config.yaml
d_model: 256
d_expert: 224
d_shared_expert: 0
balance_loss: 0.000298
balance_bias: true
beta1: 0.9
Below are experts of layer 2 (counted from 0) of a mixture-of-experts language model. Rows are named router (the router's row for the expert), gate (a neuron's input weights, with its number), up (a neuron's input weights, with its number), down (a neuron's output weights, with its number) and show model dimensions 0-255. Each number is 500 + 40 x the weight over its row's rms, rounded and kept within 0 to 999. Numbers have three digits each.
After each expert's rows: "mostly gets" lists some tokens that are sent to it at least half of the time; "gets" lists some tokens that make up at least twice as much of what it gets as of all text. This comes from a sample of Wikipedia text that the model never trained on. Tokens count by the router's weight.

# expert 5
router:515502435494585521544499498436470440497521541483594486478561541501504466525518493494442520479498474502537503494489477512551492503519469463472527520512538420487436509534543435412499513491480527503487475569512519466543551528568495511452513486472409581513512410449506563532501499558503493556507456510451507535582508537460475447592397469510506502554448475437450464527462526512534548484478451466438498530494513555450411500485513499500518485532551497386488521546535540464549504585495483511471471447481471476473491448539536550525537458554527592539485532536440539500553417503460455494473510428521508493513544522527515509518428507487474551479448539439446488510452498471535539498454465559530531505494522453499426497498510567517471553469554455462546516486466565476464557612515471
gate0:464490537442465452449510523513592465482553434493567492599454518552523446477522458483452480534520408496519532410475507495473501528501477517507518477464520486489500478477462440492590527453504514511494551463579530470470484459539466494475468460550482444538459458515520450575517537468488473551479514452501485508495488540448503475519491542486514529473518452444471449459534448448539589499532509510538553528576465539501593568537461443475510566493531510462508439538506534505517462586473528502488463528483502539586411455574472500519441444515504473503490476495474475422535508430469482509445491512493547523506533521551509570485440545584534555546523457519496457444496469468527528443489511467568539515425527468481527577529552566515505532479448498478503561557498426599493564494527488
up0:523531496482516481475494493495459520476454498534523553486492507550481555512504489550551522516494519502530507540511455491570496463527531457470488452482477536438566521489525504513657502476525458501525425437461467518539565473532490471448437508482477442502531452554572478484500512478480459482461530500478454505514476472488520566460531529554572521547477501460513466511556527441524418472498531488537469448488510455423478491493492513534526497469514517536506563422464444506438477522475491436432474493508533521449519496508538533477497533504462475531514485518500455491541480606463529466537504480471451484499508550377494469540547519542511545511573533556517598592545448475410576568434448533510528472472493453520475430453500470445507485467522433413570504485493509517537456537431628
down0:503497471497499480550628490490410480519543512509495516477446539450452490477553513458546481508538475482480492489498484524481533534556503508450474512466518480452434491422580518532511561465523477530467471418446528486512461525387543490479568484524478461468576521502535456555463495498488528498496527540534537474541563431453495511482430574598492484531473467463583488509495503449559491504496520529490540504535447461428480481484495509427471476544427523566504506517483470503461451495469508457443458610441478527456436477550512506493467491519504467499571450498532503525461482589505520459461500583468449501534503553487442470544486529490512530531565493560543506505464508457494514487495564524438500577526500405491505421483539531505469571505502453453505479575456477560446515533443407
mostly gets: " new", " of", " its", " their", " against", " his"
gets: " |", " of", " the", ".", " in", " to"

# expert 9
router:547528440502606512578553509463391495472464503494540472450414531568550440513536464546524498427581494572530535497518532488494480504509456409463519436489520539459490444430502544465602485541470545453528462515534531472520534502475458516533608501471500519469559483532525503512490528475508545558461510435430460543522521545476482537506543513510502499523492534542486572535494529500520510535531494510461492456558547501474543497469456553538496455555537504472536530488520473516540463561516543416457548476412481502421453508481560529463472475513465538510524501515459506488544499551389494528498429423471487588485533564441569519445576539505503497496483499529509563525464550501525566444489485503459481439470530551555546491499451495489465514486481487465507505447473456567462471515510541
gate0:438478501551545525447506419552432488498408568478478514516509499503479518530462531517512502483525527518446513525494567505448541459532503523514520575493489469449459475552436576515429507499473453586534528505486469514522558511516399450487494441541444522496555518467451527514502464484530473495487456513579458524446502515482435522546529509541539469466458504460461481574493546422478503535512462451499556425538544446496488515501466486557451518507508511453526459618480518455474490444509564510473522428498461446401464450475574578494494488521467507490498525439399536472473534466513487491453522516551534560524494620544498531500513542518448504428436481433457422496471572543491492536493490564523506512430494494475534483493470482547508467582522430458502508487496519511510483440539465
up0:488519418538472550507558541468522528531458507525578510458482485470589425571462474505499489508496468479546490477444451493589455494487468520474437529491538528547480491446526542481586465489551528468419496432498488476487466496510460471411456538513469469518540507458474458494521489481483548553491493432482442488469570504424527452483506502496480476520407431537545529543501536507614509504524500457431439462463501453531476502473514436466507495528521492495540523399500561494479487510574418536471523535471512501511501476519534520515536538468544501550557522469471529521451498525497496464437494493491481560469485467466521525477440533547515648602522517537436532484572505511485513477489400465545434489494490584457466540532551526464479548441476529482509574480501478486496565515532447
down0:483494542485438548453494473478493454481574461476510499484467415561514528465512534497520510577489494495527528439513549544563507458519462460565431437477447436507513501466533577554544545527412444459504432509482487526476507542421552542523555486478526492505559481484519504506495498460470523488444520480524445494568537460535530578503490458470450441466515543388433462486495514459559510480457556530415385503453542464520490452528555470507517460512494506524545512489530445501574470505507395521477553471512534454479489543567564455514525497479553529541503465498528527535504460509475516527456472519570492466482500465511541477408532546500471497551536504567555495593553493503465507540514437480477554507482387461524438489468491443576485451479489543476526469480477485535444513540490539
mostly gets: " a", " an", " al", " under", " o", " con"
gets: "\n", " a", " an", ":", " A", "A"

# expert 7
router:492554514451477517566509480456433557510526464490601484504492546497498471561537504511550586535549534581527541513526482465521536412573413461550506526545457440518462492536463513497540492449452531575548425568468529459522511480468463461415476460521463543528446461510533539513522589470483602530446515554471516483544500481521512519561476492500465538534458527426530497522525542519577473498492468530505488435485579488474430488481484505497506493473501507533521503498490520520505521489522489438498499482480451435469537480513537544525483524457518496464479495543469470511581475575491491484517528481502521522579500559465550475499414506458453599472555472492521474512487516466559594504391412512555462491453473495512452552496447479520439519540583515425462473559515487528502497573522527
gate0:553497475435486520483482505447510482474488524444471517514552522438525464530546513533511550525506506491423461499482419525505560449589534426472477479473493505548456510509504494515498525507484492517467474511471495513495452474516458496482471506419478592487516499476513490480580503505518541497514498612516474538468478549520409624465471536479476457539513527551457496441434563494417440455501571511519526430492476485455499506474443456511479466494468511493526487414516476450453594429544560536445588466470517526502538502577462558461440513555460481577474516491541471492475472451498529462503477504480488455522484559512474492443466474460514608516512538581510524485449531441486524473423509519463506546556539516430506505505481496569485506510569620543526485489503469520531455569567483
up0:492543403576515451528445511463524541458531429485476515494529561500519514479547551505517462486495488470476557533562443515530515503485522473515498488440448521522553499520481476459458463423468476438497499595512459562463505557425520524460424492486506514503545446549519523444533549551492528487545504478522515470518507523560433539527514438499496509496490470451504497494467455512522489500566518517538521520567512495463433536462505561549550570478511571525478554465480537522507568535573471542491418586559458472512499518480553478566444460463474524617564518463470473527476461490558563461509539502568522514564493489572511465487459505505479469537443398529453480512412486426486545466487576459507559503534556460511490502501515563549491497489506541543531547456442504480483513530477384
down0:499522471529415478468512400480531520463589544449548569526513528533526446490560513488474470647547478461447429557473524512530454525540505505574506429471432516524529427485399537524487502596506581501481482524531479447523494431471512472524504452480459430436491519537526492469611466466521499479529486520545518483544487496503485466410484532500558501558509480537497500547540505492488489561502477498459527503479459527543403511515437497549510474498432492540542559461461462535445471528461573485479569499519524529549515545469470451483514459535513490496428538495436506473527528512480496519452546549497473508465554533482472529514439421542486513482499531535523508518529484547492522466520440538459519566512546515561484530521478504494531533533383553507544450468506461555474443519451476
mostly gets: " him", " them", "ized", " became", " did", " known"
gets: "ing", " to", "ed", " of", "es", "s"

# expert 2
router:500512516423515479464500468450531545422531502492541440528505554533478440524494515459567488395538471522545408528577480494502434520524488485497481471534478467477463479515502445507478561450452477543473470507474480419507554504512489466507506447550459515504507413529502526542448547523554457578459452498465513491513520500517425472505491465532483480440434495492480463519479568450517491493511468421475429488477464457502420474511526443503526514507567523453506492528533598559518520511528509561505486474429471479500547441561505548466477459523455586490453504547503513439549499508451482539449577427515494571519594515510491508505518540542490532620456535505547482547468537500491503482493421505506541437521468503484438540545553483500512444573540434503582475551541485542435512555531543
gate0:513478513525552542478482399473440547496492525448459391425491441498526428535484517496550498517532486485500493425458413518525462513482563539457531521541487475527450528604573498428520462476466495487563507515553497495446586459489477534517464490501440549442469519524501494532442508454526427523454483443550469441532507582497439444474475432507513461497557526451529458475527508534494513490446466461485563529463562404503457469468494479531484555427545486523566493496463509526470474518498512521443421534559437560485470419531395530545524545536455497510550460499532487507468486504442516556518461493544525472492463529498470522504467488552477554510451476465542497519495535476395519493528552541604467490508511442528497483535452539450513482502491538503551531489443497498501535527481573
up0:433497477514470539439416461381512553464469506455469493511488555487525520462479479492547521417481496522506447485481514466466451538502553456544461521486460541516495574488460528433438483473504581498485535526519467627527484563453524471479532539485540505476470474493504477519427543483549525514418532485457442441506448521508516437496479440515516451456546512569527464498455491505479536574547474518554478493456473500495414491499531469504535463589567469538464500472467428440547505529506469570401472454461458551484481432470538471564526482511465449496513441523463455502504462457547562539516493478564537517470488546556528511534527521588581543505462569528532508488460571503534478535524473512516411503470495487560453533450513510511456510525518524518426487484452584476503479451508534
down0:518487544428511500548510558477514508468507529546592474496522570474498432520504507444512471532548437439533528538494570487456535510433462540515511478541527524490500512591481511568488573521544541533532482498472482511489476491515452454467443513449530456410553458495505499459532502514445515499525484503542547565559509510450503468433452620533480519509494534483457542481534552499529544402472538484425429478470538513552448471515482497462577534479487462484554490538465526406553467487424479499502525549534535411551505566511486431493503436422462499499501486493520534544462474543516440528510551517431459531483562403541510468445521469442503527488523448485551504494467525472507494449616474520513560497553491468476506531539547475518532512546541523474421554459479505508546449521456545
mostly gets: " or", " and", " &", " government", " Award", " Film"
gets: " and", "\"", " or", " is", "ers", "s"

# expert 6
router:526495484495538485551479538482477483479467553532446475438433453538529493538553545513502552435497487490531598483602497516602446416459519463488440515518537492546452467483479450482507513551542506528575533508529542480499515538514398541514575456459467508609505484507514509477541541513458485509531468530510534527553526553492466487572514506543483509528568581495465585504456527499420588446505564503444442464460519491474498500408481497567439478522484528454468555527527519513516447544535499498489559483527505522510520484516559514488403473500506490555525539566516505508522493510517481552498595478511503491457530555444460555502448488439502427517461535545470515522440439483473489460488466552501540415497463486472506439497544460550458473557556498495490556485497523477449554518505591
gate0:486513459541588476511472539466463557483522532491547520489568513513498512520510524476460532510519505513473489562514492511449500455534587470476518519493499484520464537470508505484480501540544478503534500483507561477494532464490493543460554474482592432454509570519569555444449484494482477503450520467506478466573558475487456540514593540562539500497496526442531472456452478400508552551539525550498535497464535541457527394482488509551426453489478565569485536490472476515475552547411543432562465463534536484448535550469520565480446518452449478486470542505468556471548519446526522522445532499429530533531529478493492571505539508465542461530440473517537446431531415476533532478475442466537505376454465489454496504470530513520526591458486487505446537490475466466575506545501621
up0:550508519491585493544520459508444573438457540541506465494475437484490495502529571542507520504464479496579547589503482488506483455523493495444491530482503483558521428475490464468502468555525480599556547539528470505544540496465492567522547520501551506535432537561462517449461477536431457525587456496494498492496522475469523526481511511496530491439487525482484446508476464435458537528487539561410488515545566434493491502521490486464457518523473547524511566484569502542464488502479568477476531483523491560491515550456521519528493511500555472620515486447571516445449550427550476501463565542510479502565482457502545509429530495504505384593464570520460507462421469488480472502563511541538441444474507466460554516512497455508519506424498478512488553514395510490540462462590539
down0:491546421411509476441598504471529440474481529588510544504507483518508468457470480614565475479490451514452517475428525470438529414529525406524463470465517568465501521558440491547523541485438483501509500508522485465550503450537537479594538514474501508528484464523498477511512561501476536493553519475542500557392512505480503402488518467493567431424495474496511466484497458515527508521472512570482495497480529503467527601463497533512529517498446571499518513471540495528535513506515484545509518556575580511472446499542440542458511499484513468516498533583523504520485523527507426466421459470507543448500478510528549447502507447482478515488547559497479419525517514524482551520491489484462491537528523417592496560481475541488489517490479557511567428414482452514466578466419485
mostly gets: "In", " where", "),", " until", " there", " would"
gets: " |", " in", ")", " as", " and", " with"

# expert 1
router:539468416469519471521545512420495469461489501464480520464464561494552497470564469485443538514437428460509499546542490505538463492488455467502435533527464437479449485565461434460533536489451531549527491523505454521512503532528455525471552422466503543456477506496531497524507572507474533560516414499463588514540482473493471474567474534556518466473473531504439520565433489460568498509544526407454472504516533584435497543394517533562514495539535570456520531517504535499489438522563550477472505481509526490527461444526533495468453446565452574547439535471449526497505484509523434521519504472538525541433512483527510511506506517502455559458467556473463484494440533477550559472442509550550589476496497436563450489518583518531447523517520509459499523475407512536445566560540454
gate0:500525490484572482537463513428493538511491533486504486449546562480505493506486583439603497519530473480466466481596451467545425467527477383459495508502551413513513472501520519504478549562483453469519482450489533498542538473467483576543529576568509491478500420465521456493495544460535613520536454494459507514550459478479490456490545556556546436564493470455494522490563496495477463567552440501464516548506557489501483478449432548492514521509495500523514543533520545551464516542578494548437559439485515501488448491452464537478463494512478511539461493527517472517543413542463478507530460506511479596433528522524442526459528513518488499504453508484534489492505556484522552566471548541531495558523504472571469428499547425563477584553573463516530588459444501537513485483532515
up0:478537556579467554528492455552494473523602475427497477498505486473544486566479391504484516510487498516528499535519521493460543523511512517507504447534388456536584553493488460503457466526473496516601418593532444506456544519508518520469506516526551546524546507495470545474558485504480531531562541494519557529538530493553536535519494440490417522547417489513515490519511527561511510445438483472508470542576449467443534534509526418464504556545564480470483531558540466526535412473464538455487432489543470547521524467498457557489462487550492551556504461459438502460486597498475446511439533439511557499481475478478499508528481503532471503493594557475478612507479489556475469532472440487434504428466458451502446476527484534486502519477453510497506476522478538473458433529557508
down0:483494532529521445588420554488430528468496525495489587500473488517427519556539455512549477488568471509570502519543464513427474483504489560503505495516560475557472549544488455527481508551546475523532471475506514570446465534500424563548530511573510526426452504429529483492557576447467385510511473485503436456539521480552475469518486455512503486558493505543441491440438488488516491510480473457497458455501518512493520444545507525529524489529433535527548430514503498497501423467440556499396459487407572446476450539478495527438423466509464537464482492516388454460530450403487556552507543548479522502562514497484488481534525494481403433509500548436531544536464528539541472507438527459533562460474473508517508473532461484486526495503474464479449499547515489503533527514469525
mostly gets: " \"", " ==", " O", "-", "==", " un"
gets: " ", "-", "\n", " (", "==", " \""